Weights of a small mixture-of-experts language model, trained from scratch on English Wikipedia.
Experts: 40 experts in each of 15 layers, 64 SwiGLU neurons an expert, 4 picks a token.
Training: 507M tokens, 7729 steps.
Below are experts of layer 2 (counted from 0) of a mixture-of-experts language model. Rows are named router (the router's row for the expert), gate (a neuron's input weights, with its number), up (a neuron's input weights, with its number) and show model dimensions 224-279. Each number is 500 + 25 x the weight over its row's rms, rounded and kept within 0 to 999. Numbers have three digits each.
After each expert's rows: a language model's description of what the expert responds to; "comes after" lists some tokens at least twice as common just before its tokens as in all text. This comes from a sample of Wikipedia text that the model never trained on. Tokens count by the router's weight.

# expert 28
router:456532535488460525486537490480467509522453455510469519523509516497499491496502520508534475472444491506481508517490486547474517479475494518533530489482504504463495523463
gate0:481513415530466491485475535518490460444499453513539476502503537475505478533453496457528467514513515540519489506527447495514528519470512485517491449494544515461509480541
up0:495507510466483505477430482471482531505481528537514515516468541524509536526471488536503527493536480465474491474526501506479459512435482462490495518508560477530475453506
gate1:453467514489498488475503457529513478511503514523488527514539489465517497484476519545471527546470528521493497555560558474582510445459478471491525550515479449495490524483
up1:518502507485489515485476516503490452523469510470497479515520471473524505462465464504473503534476535541495504472515504507494494482482536460494530501486525503450519505497
gate2:476483529501502535526508518519465495495496505525508519496480495515482499551502500499439495462514485562498492528494500509500504489509518511505490477476483498481476500490
up2:493476536496494511479492502504508489482516504513532498483469495444515479479552512542532520514525513482503512518493524513512447558483499467498518490485503505538504485504
gate3:499447503518528488539484501545532518542500534510485487515528526521482523510478477531467474492490538481491484515501502521486504444486568516510514467489536485494490531496
up3:511515494513561490487532503449500560525463562587508511540519514463501508464486478541467511502534518479463507483516532512531477490503488461487465501509507488526516489490
gate4:480498454502499482498505497583514509549469478494482512472530512449518522534493457493470533508492563480476506549537488517468502500512516497499498509539531525521487463527
up4:525501463482479485471512501550528461490491475496479543470532502481508497528474463521490512513499511480480506516527507505487529465524485491515464518516515536527521480504
gate5:474461514470470483516508454519519506529469538534507484528513492521484514456475489474531491452526500517492498528503505514484530492465524525487484479487539482489552525468
up5:518505494495477502484510500524540521492479492544449511484475480478483513488507521468516492494494519462490531484514504512520483546449504494495496483502508505518518469479
gate6:463502479511493450506508537503543510509534526530473511507561515473465525524461507505505485499495490504517489539530518532503516533517498495486565517481470500478454497535
up6:518480533511446418526518501492543527502494493506490487502499520463518506483521553515526491450468515492512505513448524523492497526529508493501497500479439510505479528483
gate7:505495452513476498470478499476443497493479510500510553490487503471523538490460506529487490507478495474498522536545479502462539468487519505498529460523511505480479527510
up7:496530503512496467544516483484473509525534448497496489493559513473535507451496507514495473526469476498476493481506511509525529467472515545523477515498482484529487493514
gate8:490508545463495537503484526479503473472498493489524523521507485508479484497482455509517515548531531471475489480477523472489472510503526535446543456473485515479507529511
up8:512476542487430500506491525543490534517503487540542490494506530454511476499514502493501513462523534495474475499492494514498473464506526503551509507509495431474502492471
gate9:508494504512484471564484453493503502491510520549482529481511530497483513522481484486533504502495523496510533489475477488503520484533535491468480502512507497496525510483
up9:502504504497528514473535534492471514472514532502521490489517497562536481495490505502493560546544495468502477496508514516496505526492503520477527538475483512510481506480
gate10:489461506503503519515475489492493567485519530502485477485544519515506481486468481497509501478504469518513466478534497522470510448439500544538494521536508504481513522496
up10:514511484489514500498501535527457440502487499524513484512508501516500534501482480543525481528490535500488515520478493487451459501465498504485522522492487521512535460477
gate11:481487454549504492486472511521492475485499492520490479520509499503466503515496480503522515453482531471512498488491508475510538511531517506509526515508539492481496495518
up11:457510534482500492510492513491528479494483495510559485492516498487488504496528510529458485501532530453471499496486479517537541501493517522540486452505504522521489500490
gate12:458501496474482509509492539502503462477465540464488509497519518497476490498493487506480505473455517466554510479497498529490488496547472489538479503500474497526487510514
up12:481521547511498463529533523487510514535472498488480482478482469554447458482475482490504484477495493490492497478525472477517521497540492452509562458491548513513512512509
gate13:517516507462469511465501447471521511508468512518488540525531515502457497526491498498543509552470515461515500520534502528503522493507529516482473489467480460479495509472
up13:516510501471502488549457491495495483469541459472481497496509517489485560529460437492494461583534494525505508490507471513498510512495528472516479474519511493467523491460
gate14:503467459527487461486510457513475494512505479562542539504535491490528500514484493549489542464526510510485518523477495517513464494526525490496523503490516499495500524508
up14:517537467496501484484483502473539549522516493502482501486531544498545523483491501495460493495489467497471483526499524526526512495527475514488481540515453490481476507432
gate15:481479507497484467468493443490495567509494527528502537488515483497491458499500502524467532508521471513482514507504512503493479568498549515478550517534492480486493510522
up15:487485491516495493456470489488501458481493502488488498538488494512508472519523530500487417528498506503489524543510491501503539502472495471522520506462552506472481476468
gate16:466517512488483500525510474449489489510499496525472515498542534480458496508493503519492458507486507500493520500511534524475502488503516490529485480485533483474515539548
up16:509513479515499471512472505551481486484485477496490529528525451520538466508537472504466501462505489505477505530494493562535525486481521516503543503495515526546493502509
gate17:481495459555425500502489469458511521506495470531480457433535506513494507503492475510474536503492488499497485476516485493481500481473483469528486463483509489466455547523
up17:518504485482521467527514499513515517452532522462555488535498499536502522494491520473532486499475522497524512477496522507493493505549542516496496490492495512521527487508
gate18:489430495479525480510456463497494460518493521512519487485516523483539501518489488514500499464556518467481530489518480512527527495517485447502516505557512460529458537529
up18:573502506514496502513487505512506495512553474483516495500510486513467505506498468520520552468503521526524499520461475476556503488484496482483492532496515484491518480514
gate19:499489496526507495531506515520458514515478550495480526501521513521503511462459508527492515526497534530510527506476474486510481516508495501518508523548522469498498478463
up19:492493513502548511498443498501483470486533540505440467467510497449514488520529516475516504483461505510482481517485464492525443512502513477474456502513516482488526505507
gate20:530508483476501487556507453513487485496460490536497471504491522527499527480509513532499518493492517449534485537518545521510568502492466533465482518558534509504549475510
up20:523501535500508490480471512501489524557536485483515509477482524484527456544462462492493485509493466460517527463526503489489487452536488532487487518478557516492488502522
Description: Infobox section headers
comes after: "=", "\n\n", "|", ")", " is", "°"

# expert 6
router:464505499529512515510509526482545479526501517513495464480495522485528569526484520478519455545512504485488492516522535458477494501493513482514466452454514547460515508522
gate0:498452492499473495516473483479523487485485489578492509471510486443536529512500517531511500509507476487519492505469531534518484506504511517481514469470503466490505538529
up0:529515454482525500449476504505459497501519488499477513516497455494510493546539466498501467470460524491523521500502541477513522517470524486509522546537543508464487506497
gate1:492512486473469497520533486474490521504502472489451474523481506498491515494540488505468534507520533498499469445485490487542533485495470565491498459531503463495515535507
up1:519534527503502492498498521486528473456483503476510529508490553528493486484488514493474510486477504493514506458496489478530489493492481521482525482487478501475524485452
gate2:451461442464504488500451482504481483493482532501490531493516515510493509517487460565502524500503504481521517524525515536546532500457496508529470507505494492465496514525
up2:516480519543520487488483489487493501567527508525486486502539490463532489482490477541481484506498504512489514542489453488510529537510536524505507464494491491444505535515
gate3:433498510466473487512476511535464515530534516537528529508503482500469465533470483530497538463490517535509510545515514498462509473511517508509517482501518463482495531496
up3:434473416493518484486502483491492493507565503490500498515493488490533492512503496524507498502525562506506516492482512511514485499448517479503499491519534518507460500492
gate4:497443519494484491509495463518498497503448489533483559539549498484473501521457474529496541455502468481472489486527453492496545493491510548444498522503501478520531521492
up4:518510524516532486546480496514489486534503545495544484488521467499547490507505478464491492547490494487513525480452510511491502519514531495495512514509479523524478485463
gate5:485451510472480483485470454497436508480499534494502509488537499459498513534466485518501512472497514494480510542535537520483501479450539495473504520510530440494489530474
up5:454512496507504510510435501503459459535471509490522493475482462512500532479519473489498532504490503477510471512535489504467506450507506480510555499506549484511476475490
gate6:480477498481431499516486477530481522492497529507453492493491482482481489512476496522540510504496512501495551505471512515506504504463576532510483513506506505530523546486
up6:514487499518527542482476476482508519476480496497504517551513484427464471537541497522427529483503463527509547472479527494522479516482492509483492550497463513500484509493
gate7:495457492520452473520463458501445498496502519506486506490475500508470473518473504484507522480509496469497527494531522495503487461475547507467513509529475503511530505508
up7:513508472502508472479523503530502478462517528491512520554462513510473509559496518475497484530516507474475497488521525514498526512455504454514488524492522482518497495500
gate8:471468454457470480497473476490494477527505519525492532518470460507514500506490467543509524495498516498489528521490472464497533487483548478470518526467516443496536462495
up8:510499527483475507546516550506465494520515503512528502492544512498495461518482536477505503514465456497492513533532502475468474513480517518483553475528489502548463486493
gate9:480458468493448488478460476495497527537514537534509538492480451506484465531494501525465514441529517537530512497499477491485512525528525499479475454506478463542455524479
up9:507471520447530536503510517476490520539501527525513514492494508484519512533477524504464474505523524495525539517478483474511503461506480493490473468536503523483490483592
gate10:435427502521496471539478507509449450524477530520520506502526505458486494512489467525513486475479531457488496497539481490516494465469524486501526515532502500497501528471
up10:495487488488515486425488497526533499491498501490493503510491537476479451503502512509494490476509528472483520534503522505518490466504507546483501498500502535477491553520
gate11:500472475521523517497522468484495517478485500493509563495505477512486508482497498558477474480511519510478527538535478500540529542491518492512562476456477450507495460484
up11:507500495480539493496497510536516465491515461518491496479455538445465503471489479483478488518453548524501498452461528479488487470486535538486507511502474519534479540468
gate12:478490451487458452473471432505465491448549503497518519502492492486454512537488466534532518473503513500506500511500461507506518484482513469479549514477507502472488527511
up12:531464500503511489479515483507475536537514504511460558460496475493508491500494495492489499513569538490447504483532511506522505539542483493487503482533489500543494499504
gate13:487455502504483469526499512489495486495485506515502542502533486492497481524464479516497513478514478498542464512490531558483520501502513492514549543496526448473493504490
up13:466509521556563457476509472503492495529473491508468503497504474466507500445539532499541520482484511476468439510511534510494471483538472469519490482473511521495515493561
gate14:481440497519501534520485462499482492498484530540526533474513496494451490512489504518445521454496496485512476484520509548525506486490498519450495501513517434497497534460
up14:492528483510455490529483504528469481474481546507509499442481495513469483528444488467506533493499474466494506463478529533502500525479495461531502531516534495487530526543
gate15:458466525517477498490491482528464511542507475550495535490504478528452515496526489528544477459505486538484504517476501456512525461466539518486531493499518450474513465481
up15:475486486484497477499510479488504479567521511514507520508478461463459491514469478505521452480524542518494493491480511457497554467544490451506547486521510500477505512486
gate16:488465483519496443481478429502501465503494512509529523510528482507515499506507468513530507450526503493512476503535505528514507477496481482513481510543475481454526497521
up16:535511494527497523466464502505470529514500495495440566520423517482512450514482483484506498495491508501472501507508490533487523485488538502463539502445489476531480498505
gate17:510464514505473491510449483501477532467500555498505512517500499499512510511480471531512478465520498492511523508503483501508521501481541518489535462516510473503495477445
up17:551494467487519496526480496462498452514514492505505509517547489518458519516493535514500500519482518509467517497535545532490483482492539531480460531525532503492516517532
gate18:528430489500483554520496499516454493484489559533504510529501482472446483505487460525523492488546530524532488513491500528503514484507548538536473516524481439506498475499
up18:525546504486507533525499514495508514500528493489497501483465508487526493515499477504484480526549513533506500483482489555507495526499510516515512525545485462490448503503
gate19:501441502511467478514479447519503506509501508553494528487539456524446483523469463511507544471543508489533510491531503493500519533459559540489509532522519478495459526484
up19:467489515533480501506496471461487438466522511503532518467512540482523506521497478480451478503495489553473520490511442512509491484508499491489479516489480474537508520478
gate20:507517476494479464504492499521503484501499534540467538526512480515558502524490463501479527477502507533501486496506453464517503472465552520487475489501506450499515503501
up20:462496564477529490498499520467528512542468494542500475473490481497493493512501484505439488507498502530526494520512536497501521504454480515481456529529501484506527553502
Description: Hyphens and word pieces
comes after: "-", "\n", "|", "'", " co", " al"

# expert 20
router:500515491499492494533511514517502491463549481452495528480539522461484505526467520531503528523519474467463535468499509478489513485509455512470514512506495524484533496488
gate0:508520448472506509469505482525490473494476508526463495517511496472450517465502504512509497510498464491540494511517500548550532475512530492517511535514510506495514524454
up0:474490521492510506529498487471521523490524518542547502485500494523495486482444480491497493452554490484501524539552482505513469520458500506501457498511494508515486504538
gate1:507466449516530493519541456499501521493465496514463498506526533471524467509491488501525529423500502478496489484504493509474500533499505506508474515486505466475508541533
up1:484496500528522470542474479489528525488463500492446500512506497538483542545475522496480491482535509536510483465446470516548526505515531496541513556529521507498478530470
gate2:515457444520512511533467493505526527521497516504478500446481558551491502474506469485527520489472525501503510521493459504495506512494524513490465522479479500521491451507
up2:497462502509505460508530489539511511475515475512480507469496550484525507482544533463493493506486492502508537510512515479516524497503513474527522494468530487542536469535
gate3:473452477513478468471490471480545482480493479488540499487534497506490485554532488539506477463467511575525476512487467511521549512477533478496504526482488501536475529475
up3:478498520515478469491513533535496510487505500473516480473495453542455521503470504470504497486465514518518473536523486481520503549504549460481486470511525511512470468506
gate4:450472505507492490509521447485493514513528488566497498530487515503533494533487486507479519475479503515506514514500517535515495517520506504493519456488519516522481474488
up4:530515481483440494449446512500505515513510473487519501473470486492489469482496553488497530519473475520510551497515467456487495523517530477507520569500486457478527534485
gate5:473478473481485530468513480509470455527493557501517523554491500499486490573483528485508462526505442493523495489543476489505496511508553515498524498483521511445489501517
up5:464538524541478543513533540440498502525534484511500487523474500483540467480504485492504533468535491544516580470478519511494509477524495509485492487510485521459500510498
gate6:501452469486496500512473483514466471455493512533499493439491484511527483557457519494477472464470479499516458478516519498495453481538530497518473505470478451502565490455
up6:473490449505485451528502479491495490497527492529492495484471510480520499506502522514519488466494554464535501514489494468492475518487470525483474540468499448438494462494
gate7:499484502482493479477511498516490503501458483513488501529532531509500499562502506539498466496532512516495483527496533501493514463465510504500520541494503482469509487449
up7:505579517472489522517516478518505518443483481495475507491481525499533502526507497499506465455483510523523503525461530517492529510472485490497483527462471466521510478492
gate8:456487489489540526531541491497487491522468529504507547558471500512519522556514525546484485510458550478488532490528523493524532514481562568493486486516511478528513527484
up8:498460478478515441547492509520549481527494508520501506504488496493494519537535547467472507467520515497501502512510510491487444484503477480473520503502486478498556513517
gate9:455464517466506471479515460465449507531505506559479484508508498488513488495443487547532505469468506532505495487531512508490536444512502499532481524485528486464503523535
up9:526480516488501505556486489497490486507478506486496513495476511496514526533522532506496487536487535483481537542538540473446471494509479465524478509501467511495530493548
gate10:513490495484539439524491461446527491520508540522460506552498472492458450482466541525486482498516503520486531493494485512463539496514532517490527508482494502517507572452
up10:519515526483541510482532550502523518488486524516482533495513490508522500547549516493523491500504521499485518499471520458565538512517434531494513468474496481514504494530
gate11:468514497492509504541489493492519525551502429497521519529541450458521476520510503505478496473502502525537515476464581486506483483463480487506528452546477501529503525517
up11:464495526518474466515513493475496520479448491489496518516491475512461531499513502486473541503507479497484473507489495527494537473517525515469500504476518503514484552476
gate12:492556551482508534471483489469494526520480492493476488477508485493482504466509484483493485508473495526527491494492466512495506531521531482453479505500508511496489521476
up12:493520456519527471506537498501523423461504549532499490514523487535516464468494457494486462515504488495481499490481488490464513481489513511515500498517522534550487525523
gate13:441493467541479490479490477482496512575487491530462499497494509494521503512447479531515528487507522531537453543489462538477500467499518565517516479542506463535502521480
up13:461509504452473520498502528473473510484516505536502507538506463509503488538504489548469452561507466487512535518476493521472505516503487461458479538493510494526518497503
gate14:551483501443505486520462539543538539494479532539484512496553484478477532494506486508498497481467476510522488511494462527511494464498477561507505465501507463526497530479
up14:492475488488430496474505469504512520432504458473480492494480499500518495476514523491523508468491512532515538476486513528503487500526504475541506515513496504406497522483
gate15:521464472495489501477481468506489511493504504506487536453533516508513506510470475492511516503486521522488502515484478522498486507454541497521530489497541391520468515503
up15:497528491487551475543441503483502506525472518499527493443482489473493513465502502519490486515522475495472501544493446490476496487482506502509489502484485544541508510468
gate16:485480490548464496450473495491464493494543517533527539496542496480475485477489457455504516482506538502493508545463522563545495467495529519534494499496550505517506516476
up16:490527480496504507513505498554534492519526512512491506476480528522474513482507521525502514456503431510503492543496523512479510547463524492503493505464523506534522516490
gate17:483438522529521502471517496519499530513472525453483593506547504492459492549512477489519490507499501512515468520540518505560531492498463536508519508496489469538463510498
up17:539540465520491503485500508464514492455508467494492529482496511475475534487474526517446498521521501530479539438505486511462506477486508495475483525495480492452487518512
gate18:518477463480497508525500437508488443530477540524521530522506492530492478502523488528517532464507498468536500485509514512499558518537497527487525485500518534528472520474
up18:488589528484510525484537528498503467518498478498462505486503505495498435531535522519501464551494484480482505506525546544558483536484485468492486541487539531520502504464
gate19:508450490487490504544486480501521464531502504509551511498501498510473520544464504495469512457498498522506491558485501499497523443466516484527507530524532465550465512491
up19:483500492513510518501534492526525434508541497485509518504497521449431486488526474515485499534519550453515512530498470531568470496471513488483528490503508476504474513492
gate20:474466496536490489480476490523519503474513514521462514510531483467498485510459479514506474443517508486479486504484508491494551488489533511527526473476507488494485545508
up20:492455543473514504502550526480513504506468503545478509486475516535479504486526523482445537474526535477517467442533479494520485500516495468476489542490481499452570470519
Description: Infobox field nouns
comes after: " |", "=", "\n\n", " (", ";", " +"

# expert 4
router:528563438495522504485488504525548496424542498513515516521517523482506489490469506502555503544530482521508494457484536474499519472491489542491542526493485525514477498480
gate0:493461487499470513509501500518494499515505478498505539487494508470490478538447477513464482504531533499472529492451487536507529504485499509461493487542563485537464498460
up0:491530470483482498489468517477482501458513453482503483476481527491458495503482477495521511499483477501519513530511539480485516497495489485452482500533512537513525487480
gate1:490505500494478468482497503514506552512460490509510486488493471484506497505512517507527532458475487466476468534506512529532481500532461503469496524510499543510491484474
up1:523464504471514528503489503523510497478480507437501533563507476480489507492512511508476510510477511502497462468564468518479535515494467502485519470506518486491563484513
gate2:462449475485511478512489462504491507467469498524516501525531469520526501491469500542498505504519550469476504507495510514487539520483496522526481460528519457534523510524
up2:498553460482504480518496530504535500452498493503515489488528522440526505526498478528489478544493469507481519501491480486485508468500504525460522506514453503488494512487
gate3:491486495483481496525499425494464499533501519526531494496529460526500495459452479516466500522523475457501491499479502539472502483483501550470524490510500473457508490454
up3:498471514467498497466499450514440514528510472450490478499511454505467486527529513465544537539479496465503508492520455516541537539488485471502478510498494510531495439467
gate4:474475507484512491471447458463474466513498496523523516516560479476491470476503488493506530514523529466488513498471477486543526488494488506500549487516505473481481507488
up4:464476482490515501504506511497499495450495489483462511503503516500492532507502495555481456477480496518475471504543530483462510505529541484491575537472481500517542482503
gate5:462436489498480521493515483487461488534480499536500498453501488503482467495513528476468512477535485488480504489499470471517510544504499489503481500521510493515509482496
up5:485482547495465513465488514502483528496514506462457531470520515505482514541505487518496477552484491519478524471512501508511481477521498497495501495532524516470514468503
gate6:512505498500495529522501460490461455510510503531519540499504489497506444523471428495496493528481479528496517546541485498459484451519459496517522462527549471509488457499
up6:509465506524514510521556508463503553505513514533558506457454509561496526521541474496515490526470484515484464487481481507547492470476493489481529584486479506484521524487
gate7:468419514476456505497487468506476493491497485528492566499522514494499487506497475547504505463519465505477478539503524496486502491485545479501532496538492474505474459483
up7:461478479508471528532499542514507470467524504492484513505482518512552516485469488528505468517521490501497487499501497501445496543445509504461502525487482475504444488470
gate8:476479533534493501507488505459483498478540512512520504498554442520501501500532486489513486509521503469499499482524502478531485512486551522489494460538535531494524484498
up8:502511519485471534482485498501460495541510537474476507477488461526531505515494517527535480576496490505535531481540474459531491466485510462453422509487517511519522494490
gate9:520439529503504498489510503457509451493504556542540518512503531487518470496483518523463518539524473467487500520455540462543487501502518522489487535485506470488485468471
up9:477533483507519490502496499473508537560486515543542441494491491533514509496475506497437484520506500526500504491499492510454479549481504551508534523486518479491463474495
gate10:497488511469454486512466508521500469534524536550507502471541458501550477509436471512456475490491508506464439514511502514479480452521525522487503538481559477496514488493
up10:522503495474467468506522484449486476513469477519486490478509533487569495515480490460461498473484486484509506496498518505450527501537459474506472509522488499455473520484
gate11:465473510498472478511500491499517471520509557520495559446519514488542485471480541499507488502510534476515534519460472509516469488438514521514516475547495450504514505495
up11:468515456455484440523505526506514456515480525537493533510511523474542471532499510486498507500497511494471507435495477489474485506494535493510505528518473517499477485520
gate12:455465454503529469515468476490453496506487498553502526511534509451522528519504451543542483459531511482506525517514501492498524509533502499525486482529480494468521513493
up12:495540499462515475486509529488498450514491476527505501495497504516542483481503487490476457503479484510479530490481486518479509526483484489516501514487514545445512501507
gate13:515485495527491494483489510474497492489489469494488537504529498546501531468484480548511515483532478522503540492552490521487557506523535496486535501456502494461489523474
up13:502505532495520514524472517525507485486476547504429471485502471512548547481510498484456507553557471523466535501529498500468502489493495505480487491507471498510531509496
gate14:478461536443467453530508514506425504519496507507491474493526546503449497497509454466482544441487519523491482484481477487511506454462504516544499491433465433475541558447
up14:486473495471485472499507454531500484445558500517535495502515478533475512512525538511525490460481503494517444535496548502507464514486482525489493529509499463539464496491
gate15:465462484497439504512510447499481495521504504502499510489521508489498529505481502512502510505507503525499523544513524479508484497447549488518492509504511442542507503479
up15:501517487512516501496495500507552463557513511501517498483464470492445525482503505518483485531465462460498501455520524510541469496498515457516487504487504483471478535486
gate16:532489463528538500523516471486478500518477533510515464466520485495483472507504489480504537459518534524520504524488513479517489492519538474550441517527548488521505497480
up16:507492522500513500443517469481497524483478510479495507512504500531465538516474472498537490473511519489493499458531522491496489467457528488511470492491491478483519504470
gate17:478533474444475502447475454514487522541510521478532525520510492443465462522507500513493528445494477507489437506499470506511532480488489476504523500511499478458511484531
up17:499507515505452525488481484488516498508490465491532495465520502513481513511491536510516536485473508496536486455495457508547483485457517524524502463451493504499517466459
gate18:490465480515509483509510499467491531506448498493512526498546438486521493483526489542483489452525521487498544521494512526508512510494492506515525525480500417494473511460
up18:501475514484495512469484530514526509525503492529491507504528477471520550509498501467503534526470483501496529527504500517524531488499519533470499493500518526507483509500
gate19:456470501504492464515478476502493484520492509502504474498552519506516491509470491479494482460511498486531501485525530505545512514519554501479526502542569469469521550511
up19:508515458447508502505476544513518502495471527481554527465507541518482535446470505517546504517524517509487514482480483482481466525492525514517488456504491484498518474508
gate20:519482545503449464507496508489479479535484500519498535506548523494496501495499540507528500479476508512528482515514506512472520525472534494470532512522501468543511540485
up20:511554545472485527514554493533453513533555494530502511485487510469454470537492503501523497561444464484467524556537501518548488513487492475504504493482527489532535532502
Description: Infobox list bullets
comes after: "\n", "=", " =", " (", " MPC", " p"

# expert 2
router:488478491492512489458526529463480506535481525494486512504503526513449484523495493507471480477470507488482494523518514517511540537499463494503502506470498474477483505462
gate0:494463505483492487518478482487502481466526468567520467507539494470484523496511497524476480484506487470526449513507474494515505494492521479514538466507515447508533504525
up0:490492486474495542501486468503492525497477527500492492521447486480517536470463490504497482503498536511476584489474495503524535478470521553518486492493462475483435449475
gate1:495464461547463505543491502509487501491522476500508580461499445501501573488517492519523537492533508522438514482539504497495516482485526490498484547504487496497515476508
up1:530512499532486501496518500507488548525566503485527489479505529501456509507506549475471512468491510519503522470490495475474525516530509519447473518494487496518501503491
gate2:490484530503502496540478426469472480551484530551502534525505514526493502478499465520523495504518490493489492493504476491476527485493538515508542482501512490507478477498
up2:507519536527526503485511468496461506525465575491457524533476480522547492482492499473503515482471501472513482536527457492504523513499524517506508529530485523520490491543
gate3:471490484498451499526478488507462522558513510531492499514490506510464485536506477513546503473492466530490523506503511514521502502513493487514529514506503481472487549507
up3:523515482525488526494505517502474491564493540472489554510512492525443493524490545534513505527498494514484555508473507526485514537509464446512493468495521487477495487507
gate4:504477491519530490477533494484505491498449500513498521507487491473475448464513468531498470467538515505479497543479498459481483509499519495504497506541499530467470479484
up4:521509482496461480498492531501511520493516468504501497472489491486513488549492511510535488497506513532496501468501526497541464499457550544487542499491501480510518517550
gate5:487467486508491519462499481519516491498513510524493515490492478503467462500509483502530489496519533461484508486498469478439514526502472527538541506524475518534496464492
up5:534544519509504496529504473505511508517494475451533491478507563510536518555472512488491461529523458507522501490501530544529525522493513513472486506485529455485483565469
gate6:514502474478468497504464454524453490446511506554472511472518495496505498515501450513538460490477538468489517510505489534487516483481537495533488479515523438492505502489
up6:492469561501516498486490483508527497473500470510530484479523490499467471499490494495509572517516484479509464464496510496521509525511527491504511505485564504479495510528
gate7:505478485488498463485473479496477497519504503480532518547515531480496489510481517561505457512496514490520487526492519522481496515421545510509509489524458466489482501471
up7:515508463502459501508485504515516555501518522495504456495476475554550523502543501467494532549524549495480469525467500497487486498522503499525466475506518522534469450521
gate8:494457479481441473514453455529484544482468502543519544509528538529480520562493535545466498513517472474479466498503505535537507491518536496531500506520525458525517499539
up8:510481539462474542508488503528474527480545478501488531503513529496514495514479502512502480460507498521539473467467558518518489494485492478540488505507492448518498477501
gate9:460470506510509476523525479510520499498527463543527548490517540486487511472522476561514505494485513503509506554453515484539505512470512503473531492514512496491519534506
up9:484486494542512487496524518526493505529528476525515547502514522500525497510537489529496479526500497478481499522475474501497558535492496458487464487481490495511567516504
gate10:456514519485467484512494488472470489445472513495485508530535486496522535511463470545501498478525507464520465527499443542499523534512505472516570470560439527486531479501
up10:524489515494480474488469506535444553543516510513496461481500487532508497520485482517520465503522473496524498468470527500501467475483516512519509505483491500501484535497
gate11:473506470526526545556477487479475498529466524492470560482530492507533540545505491529520467545504507463495490538512505486471480486516503531510495524518495472513516450522
up11:506529499448517501498481486505472520496484523483488514504521506541538497490545504497488509497507457497473499596525523510500516461548501483522490549513546487518461485476
gate12:508474510489533513543452472528497504512525439493491525519521522517493508434476457502460499490513511547516483494532497473483491534471498549493530469480476484488473527462
up12:505476547492560522532491511530477530511475480494484523537492528476463498477506455519502503514513505536514527506535502485456506545524476514502538510479514501501521483454
gate13:458462538483513463529474488493473480491516543499500543477558480499495486495503521517554549511480468464460484487538489503501481489453534523559501477562490439484512522463
up13:527541514480460456501532523483493534522527472496522451528445492489543492522493491489455505535488512502509520499479523524484513539474501516488494500475514531481461492497
gate14:510532499499517512489461494482502509536484520536513537485476506526492509503503479531547506566511535489498534490509489511491481486508502548497519499524498501512497518523
up14:517503494486558506497509510518495501456478521486516552501493517491502512501485522541524505494520536506474464437492508507539477519530459501481473498502475529489519457499
gate15:501482548439514470508490473500518452534512481504502552503494488487555481523460478486505479525437519489494512543499474499494493453513537531509500520498511492495542503548
up15:547526522516470492522507495471495471511458516467490535480528488480473477507478540493456487478468515469502532474510519472457484523526531492518465501498461499500518542480
gate16:480483524495507509490524474440498500483503485494497554515503500490492511518503499494495523470472513502489480487507529501528539487484562512486512493498521465488519543476
up16:489505506499475483509488485513481495490488515503475464495550502482509539529472498515489485491522522547541530491464472532492474497521498516544523488516525522556510504564
gate17:508481526533477504492500468485513523573454536522525521495519496503510468464488489497479531510485557493460491493503516504484485462506532481483505456474488485492477475527
up17:494546495480520484482476493479507534518531496525501478516533494493474473521477514518535498470506503530538454531499479508483545507494504499510516525515500479470509480513
gate18:447472535457503466527508432482489501459493474523503548467531528513464506489520494486503487489522544493504522500514482529479463509504463460551526530513502518459472495555
up18:478483479509448557514509515495486491517523510537540455495522489479465483521463509524464502465503437509509511520465495502500476545507525540461516502517524482511527476423
gate19:477475468491458490527521532489497483469508487586491521515513498504534433493484482535465514499475463520517475535459474542541502529490509539521485526512518525514509498514
up19:498495501513539496493516533499526485457492474524449470501486487483545451520511536504505523489485496507498488498471488521541500488532469514477462528516547523512534526489
gate20:479470500511494475485492485495479516500469514515491494492489514477518468501509496508531508451491515511512473524496489525516531476495528500524501500501516464513471546467
up20:516518485512512523502498497477485501478517486488488493521524474482528499511515495477482493534486441483506494520515516474472475504518502496479520508512517498485541461571
Description: Line-start list dashes
comes after: "\n", "'", " It", " along"